From a checkpoint of a small mixture-of-experts model trained on Wikipedia.
Experts: 4 picks a token, a softmax router, a shared expert of 192 neurons.
Training: 299M tokens, 4564 steps.
Below are experts of layer 5 (counted from 0) of a mixture-of-experts language model. Rows are named router (the router's row for the expert) and show model dimensions 240-319. Each number is 500 + 25 x the weight over its row's rms, rounded and kept within 0 to 999. Numbers have three digits each.
Before each expert's rows: a language model's description of what the expert responds to. This comes from a sample of Wikipedia text that the model never trained on.

# expert 7
Final digits of years and numbers, especially years opening article sentences, plus digits in tables and codes, e.g. 2017, 1996, 1,208.
router:518517482495499482496464494471463495501489510441468521449511514477500506489475537467516492521498489501490499490501516510486496496540513473487540529506511496541560476502538489516514513529484503525508507512507463499478517514521479447502514507

# expert 19
Surnames and final pieces of names in article openings and lists, e.g. Wilson, Smith, -ović, Zorin, Gillick, often before "(born".
router:533510473509501504489456505491465478502491512470463541474486496502475464502493503501517498509463482510449501497497550488506498516532509441445510523511503466521553508509540537503470492499469510514516545509495473498489517510526501452512536496

# expert 3
Wiki formatting tokens at line starts, such as == in See also headings, list dashes before "Country:", table pipes, and sometimes "in".
router:510489503490494530493495525538487449506469508468486501436514482476469503477473518486519471509487474454468501500492522534478524499528480470475532495502502499525516504463509501502482527528478531488497486520508458503487536493512474500537526497

# expert 12
Small number words and quantifiers before nouns, like two, three, several, many, various; also digits in model names, editions and of.
router:509535499489498497495467534494506492527478545450494503463535522501488501495481534493531470538496449516500476457519533512483497508526504488484537520498511540548524508479545479510518509525457512481526521524523484524481511510504486458512511510

# expert 26
Lone capital letters as name initials, regnal numerals or abbreviation parts, such as H. C. Price, Charles I, U.S.
router:483520500510510492453502503516484488561493500476480536472514510504497521530492527489510488533495497535487478461517529512478509527567510484483514528512485516542551512475518500498492515482484528491510549515492468511489520469539482496534511523

# expert 29
First capital letter or letter pair of a proper name, often after a colon, pipe or parenthesis, as in Spouse: H, N. Thompson.
router:497517494497485499473472512518489463537505499498433507479508498504504520458479514490499494498502478532487495472517519519470528495537502462475519541499495506501530508466500504500514495510461561499501536528529475527464504477534468463533509532

# expert 36
Line breaks after a closing parenthesis, quote, period or minute mark, ending list items, goal-scorer lines in football reports and table rows.
router:499559490529477496497451509521484493518494523477493529450497502491495493485505526500533500536492452504480492486501515517507509519538505477463518511506517518532554491471542533543522474482492540480522544515514476501457502479497486482524549515

# expert 62
Articles and determiners after prepositions, mainly the, a, an, this, each, another, same.
router:502528489511496498465495531513478464509474540486471513459506480488485495489499514472513458510502448486503491489521536520464511528510507416484536511517509525515523495503517506518477523523480528532527536490517453520450516512504485468504549492

# expert 37
First names or their ending pieces before surnames, especially in sports tables, e.g. David, William, Yl-ena, Virgin-ie, Pet-ra.
router:487529485538506528491496536541486447517489501492457502479518474500492477494500513494499448489476461489445489498502550478509533499511527462441510531516532502515548501469511481505491504518474529484513517518520471541498519488492517457532544546

# expert 23
Sentence-final periods, paragraph breaks and closing == or === marks of section headings, like History==, Literature ===.
router:498483474524493510504471536515460478506435532475496518489537500476482493522478547490522459516475456497469498482550532534503492492522495474490495526505524502542550494467548514505511517513466527491505513513500444516458478509519493473500514520

# expert 45
Spaces and first digits in table cells after pipes, plus demonstratives like that, which, same in "By that time", "of which".
router:513504484499488511466494535502499474514471546471486528495514518482466458502500506488545466489483472503469494490506527513475549521502519494428525495535515492507524480467497491495475488522492539513520526513508459521492500486517486468534550528

# expert 17
Month names starting a date after a table pipe, comma or "on", such as September 10, plus commas and "and".
router:490519461520502502492455547509476458523464525487482515467509484472459493498493544501519457534496478523484505469544523524473510484522549472457508515492527507530528480487520483500511509479462517500507530549532473521472528469488526480534534528

# expert 53
Given names, kinship words and punctuation in biographies and infobox fields, like John, William, daughter, wife, Born:, Genus:.
router:506535486520489537472467508548482471535494518460443495478511514512509492485508526500492488480484485514461466476522564487478525507509506489447516536494527495496565514487517495538521483524467562478518524509532472504509525491483495463514545505

# expert 52
Opening parentheses after names in lists before dates or actors, plus brackets and braces in math markup: Karel Bossart (1904, _{.
router:478512487532467518469475522513508467523476529483458508450510519491487502505494512489520498503451448516475500484549512520491522493523497479490501515498496531520555482523527527523466484487504517504505504506510470495457545501518488471540520538

# expert 6
First or second digit of days, years and coordinates, e.g. August '2'8, '1'975, 5'2'.8930 in geographic coordinates.
router:498518467503490515479436529488499484520468530474476517480508495502490493484515521477521477490468469505479502495544544506473514512514522473454548501506506516513541505495530509491485491506468529479526517503499476538491524492525494485534514515

# expert 39
Commas closing a phrase or clause before the sentence goes on, as in "Officer, was named", plus "of" after "one".
router:479525461524499496485452520535465480522470516487478522480531478509499495465494516485536481499468471517486470482527504509473493532501522489503518547500518515532534476485532480506512507516463527475511522489509487510490531483534502485496520494

# expert 30
The verb is or was right after an article's bolded title, and field names in infoboxes and taxoboxes like Coordinates, Key people, Ground.
router:539494460495469499474486504497469466488464504485501491436512517495489504474505504500544486487493468516490471489502556492488477517506508445500570493493515523528521515484522532527497503504497518511514506521535461508454497488512483486518526484

# expert 59
Pipe cell separators following a number or value inside statistics tables, such as hockey and football player stats; also semicolons.
router:484495501519466513509480524501506450510478519473489519444512519461495506476472539499546486505467482520477467477544518496517532500513486468475521538531498512535502508443545523528492500522473526497509517536521482495452503476519496485536540522

# expert 2
Names of countries, US states and big regions ending a location phrase, e.g. York, States, France; also == headings and paragraph breaks.
router:476545486513515481453483557525499484513440484492501507489505502485464505492494530481520466537466487498457490494528520522513495490531521464452507503517506523519520462470528525507511515504470517473507509529492472498477517511490499485521507512

# expert 35
Common nouns after the/a naming a group or category, like name, team, season, club, area, version, Council, Association.
router:484500467473470496467488491506494471559439510461502520501521503465481475485475541513531458515473486534473468499542520502475516477517510462472504526510505511506536489466502490528507504472484509480516551498509472517475529518497493471504554487

# expert 9
Digits inside years and dates, such as the 0 in 2003 or the 9 in 1931, plus "of" in titles and ISBN.
router:491513466522486506481443497479492503526466519461457528482522499491491498483496497459534484487452504489466504476516555526498531520519547474469535534505529491527519472484521493520512505528468503485545505526490491518488525487494494441530537502

# expert 51
Particles in non-English names, such as al- in Arabic names, de and El, San in Romance names, and Thai or Japanese byte pieces.
router:488508499515483508470463537512486450512485534449447504469525529500497487504475549496534494515500432519457492469526521536487512528518547462439535542490496513510558508477529509495504494534486493510532533517526480504458509480488474452524530492

# expert 33
Final pieces of town and place names, such as -ville, -burg, -dale, -ford, as in Collier County, Winster, Mount Lemmon.
router:476519488514491511498489541532491492519463504494497523463510503489461468515481537499552440507476482499491503516509518512479537509514525452452509492535516513517529458482531457513503487465490522498526517526513460495456513476492519495508536515

# expert 1
Adverbs, modals and infinitive "to" before a verb in prose, such as also, would, can, not, to, peacefully, eventually.
router:517526525526494485491489537488506476529469515507484533486539509486477480499473533474520497499483476480443500468548498510527510485523516493461524519525542518513529451474538477502498511520492510457509522505523502494459519504521534455525560537

# expert 10
Digits of vote totals, career totals, coordinates and match stats, often the leading digit, plus table headers like Pts, Pld, Votes, Headquarters.
router:494509444498479512497461501515484471521462511481505489494525523480471515501505514504518483537465438488466496492521515507473518499508540470474520501518526509523528485452523513503484509505494527490497508538521470515469522513506491473532507505

# expert 49
Forms of be (was, is, been, being) after subjects, and "|", ":" or ";" separators in election results and infobox fields.
router:476486481524478480501473500496517474515488524512472543482538506443494493488504509482521477500436486491472473505513511550478522496521521477497528525501512498531524502456552499535488487492495519495502512524490476493453528509512494479530550550

# expert 14
Line breaks ending list or table rows, plus subject pronouns or surnames opening biography sentences, e.g. He, She, Jones was.
router:492522478535483519527505514531486477527456505454449507491500507504452470467504566507517477512479497521450493496526512527498512518508519499494498519505497522501528467485511519526487489526491553479536544504503472482468514503495489478490529518

# expert 28
Month names after in or on, or after a day number, in dates: in April 1938, born on July 1.
router:490528491528517518497451519531473492522483535497495504481520506474515521454505553485513472535512489532491490481543513519487501516520496471500522542494519538518535493468536502505497482505491524512526525521514499522443506506520486484507501536

# expert 40
Abstract nouns after in, to and of, especially idioms like in order to and in addition to, plus use, care, power.
router:501513485493467524488488500519483486543458559480502525464510516470477498490483532476551496509506475519484491496542495515485541475514526461504492502522491508506553483486517519503510506490498485502496513516485486495464506529488513478526546545

# expert 5
First digit of a multi-digit number in tables and dates, like times, scores, populations; also some Thai/Japanese/Hebrew byte pieces.
router:513508483516495528497431542517498475514479519447491512479508512499479478474481518498502484491457464508468491504513526508477513498517528482448522496520524495521530497475521534489490519517488514505495509518510476501484510481512487456544535510

# expert 25
Subject pronouns and relative words starting clauses (it, he, which, who, This), plus closing parentheses or quotes before a verb.
router:503524497509471507476477495492472465506463502470471521482501530505477510496478507477504495497468469498458504499512512509494522504510514490458494518510501509559494490484549502478512506529484534484509518502537491486479524500526489470498511526

# expert 0
Final or third digit of four-digit years, especially in census tables, dates and date ranges, e.g. 201'0', 194'6', 20'0'8.
router:512535474495466496497448507533489498534483514427463526483493510475486514508500532471506479535480482488482472502521519526457508494537531472470515530492525500527544499483563483509479476495512512454549527506507469503475534498544504452530552522

# expert 43
Digits after a decimal point or in version numbers, percentages, track numbers and ISBNs, e.g. 4.01, 96.2%, 11.1.
router:472541470518488523511498517485484501542482513472485518489527539472499483474485515483521441490474472515481475481514525485489507508541512485484518505509488483547566465465543475510508520526465494498537508528512462517500513504521481442494507501

# expert 32
Opening word piece of non-English names of people and places, e.g. Kon-ispol, Hal-mstad, Bu-zău, Ir-ina.
router:489516499488466484508474504518455454538495503486465495487500500491471500481515542476510476481510500484474509464484549539496519505521512469458501515504504507538553503460519519502525481532467538498508545531539465508473495475528470479537515527

# expert 57
Phrasal-verb particles such as out, up, down, off ("carried out", "pulled out"), plus closing parentheses, percent signs and brackets.
router:461535505500489508523494471534484491493481534465519519489513504508489482498480510457487494525482480505481493499516507519488501492540535451473540526469521511518519510452513523500478486479493524475509503507511495498456522526539480484522521538

# expert 60
Digits in sports scores and stats tables after a dash or pipe (W 74–62, 6–7), plus Thai and Chinese byte pieces.
router:483538501535510526476470522505461493500475519474506531487514490485498473485502496467530491526474493519506491498496517529505517484514512469467527515504474500522573491470538513508511502496489494514529507497510467505505509499505468428525504543

# expert 44
The word "of" plus quantifiers and modifiers before noun phrases, such as both, such, then, later, previous, and capital letters starting acronyms.
router:495537498503484504446491513484458479527456502464471543477546519482491492474460498491531473515491478523499485483519522502469517535539535474456532526536496509516538456496518509532502512497476511490506565503490471524485503471524483463494525510

# expert 24
First digit of a day after a month name or of a year in dates and scores, e.g. March '2'1, ('1'859, 6–'2'.
router:490523456529494509488445501512497487500490514488492529482505519485468520503507511481510450525480456496486488476525532522491536508511513486470558502519537532510557489482543496507489497512453511485528498522510477495487498502506471471532538519

# expert 11
The word "according"/"due" before "to", plus byte pieces of Thai, Japanese and other non-Latin scripts and accented letters inside names.
router:476504504515479487448479525523473452530474520473463511494512517499507471517487510490499479486495465494476504506522521520496551505525511474471515521507515506512533480484507528515475487528476511480546516502527486503464539498530491434555524498

# expert 55
Commas, "and", "or", semicolons joining items in lists of names or things, e.g. "Shaan, Sagarika, Zubeen", "UFC, Pancrase, and".
router:473513470525451500497459525513483456522439537504470510441512500455497494514505546502535456525483436517477498458528514523503541494500541487497500511499546530494499486490549510495524475481447520472517507530512478503492542486489504494510553536

# expert 48
Ordinals and adverbs after the, his or their (first, second, only, later), plus object pronouns him, her, them.
router:498523488545478524493440529510460458521460579504448495489501477493489513510486512471523529507500478506478493505552481546496506510503517476490533497491497525519524486467547491501488533536466498498500495504516493507451517496512462464519538528

# expert 38
Plural nouns and plural suffixes, often sports team names and groups of people, e.g. Mariners, Jets, players, citizens, reporters.
router:490524472513484509494470501494518494522483527447501535493514508496458500489479513504525476497436459527458461490516536533498492497552527469467544516478508499521511507503515509498495487491504507499525521531494477507478510502550506477500526506

# expert 4
Non-first digits inside multi-digit numbers in tables and lists, such as years, vote counts and heights: 2'0'06, 11'9', 883,'5'75.
router:501535465524485505495462498500485472516460518488480516490503520480509499507513508482533491532490473483474494494499512522491515501510526465469514519508507503555549489486565523495513500503487514514494494509516447500483531498479487450537511523

# expert 13
Single capital letters starting abbreviations, country codes or names, often after "(" or "|" in tables, e.g. (AUT), A, G in GRT.
router:514499484488486497448504490514487459516480506463452510492516494484478506493509509490487481514484483524502489468526518501493537504557521483496534532515505524524531493461501521508510514513465536508509517518511474512493528510515489463560518530

# expert 31
Commas inside tennis scores, dates, year lists and coordinates, e.g. "6–4, 6–2", "July 17, 2002"; also ″N, ″E.
router:493516452516477510483444538490482456501443521494479497431512486454495485482495545487492494523489474518487485491497527518492511498493512498497513527501516512523525504506541536508480507485469533489493513506504457505465526510529481507511542519

# expert 20
Middle and ending pieces of non-English personal and place names in sports and election tables, e.g. Kal-ining-rad, Pavlá-se-k, Sat-ish.
router:491521491505495493499485513516491457527505521486480518437498506495491519516474548458516494511494507487476513504512528511479500482532511441462531487502512469516553507492534495501478456500491545506537527496502471487489518478511520496511534533

# expert 63
Subject pronouns like he, she, they, who that start clauses, plus dashes beginning infobox list lines such as "- Founded:".
router:511539492501492507501476514487480447510488496496474499493512516514501510463484516466529493498495452488436486520510513533488487506506521492466512546513497536526506477506532490533513522482490499507513504499521454495460497530493513457525511511

# expert 41
Pipe separators, row ends and |---| divider lines in wiki tables, especially asteroid discovery lists with MPC · JPL; sometimes commas.
router:479521479521495491502488536473471467493437514487467499462509521472497470471478524491547481499452457515459475507513504516479533514500527492494524535543528510554524509500504494497498504492445543489531513521490474513472525506527492488484532507

# expert 34
Pipe separators after titles or names in filmography and episode tables, plus list dashes and colons: Dancing with the Stars |, BRENDA:.
router:510529506490497541479458502497464504510476529501470497472512501498496482480470524442531498498454497518479492465530506501482510490507480462450530534502475522540512489500531540534505517490490522503519538526541476513478504472508496446527544516

# expert 47
Prepositions following a verb or noun in running prose, like provide for, attributed to, about, between, through.
router:484545508535480503476485518528461474518439544490500533461526512507482499467480518485528483480471481500505492484530530549497507474551503495482531522487511512538535479466517502525511481508470519482516503525527468511486513498512472489543537503

# expert 61
Final digits of years in date ranges and biographies, e.g. "From 1993 to", "2009–2011"; also century, BC, dynasty, section headings like Biography.
router:501548495506458488496462514524495506558475515458477528472488510473494501484491539486505496512464472500459467499514515490498513503534536463478524536535526518523563488467538497516506518509476505455529506507521489530455536505529478457523546504

# expert 15
Adjectives and name-starting words right after "the" or "a", such as United, New, entire, all(ied), east, classic.
router:481515463497470506462443535526453469525452547463506502479475539484478529459465492489507484518487511510469462483514539503480524482511506470445530497493531480512532507481517516527491510498494539502526541517540477501466516482522474476518547484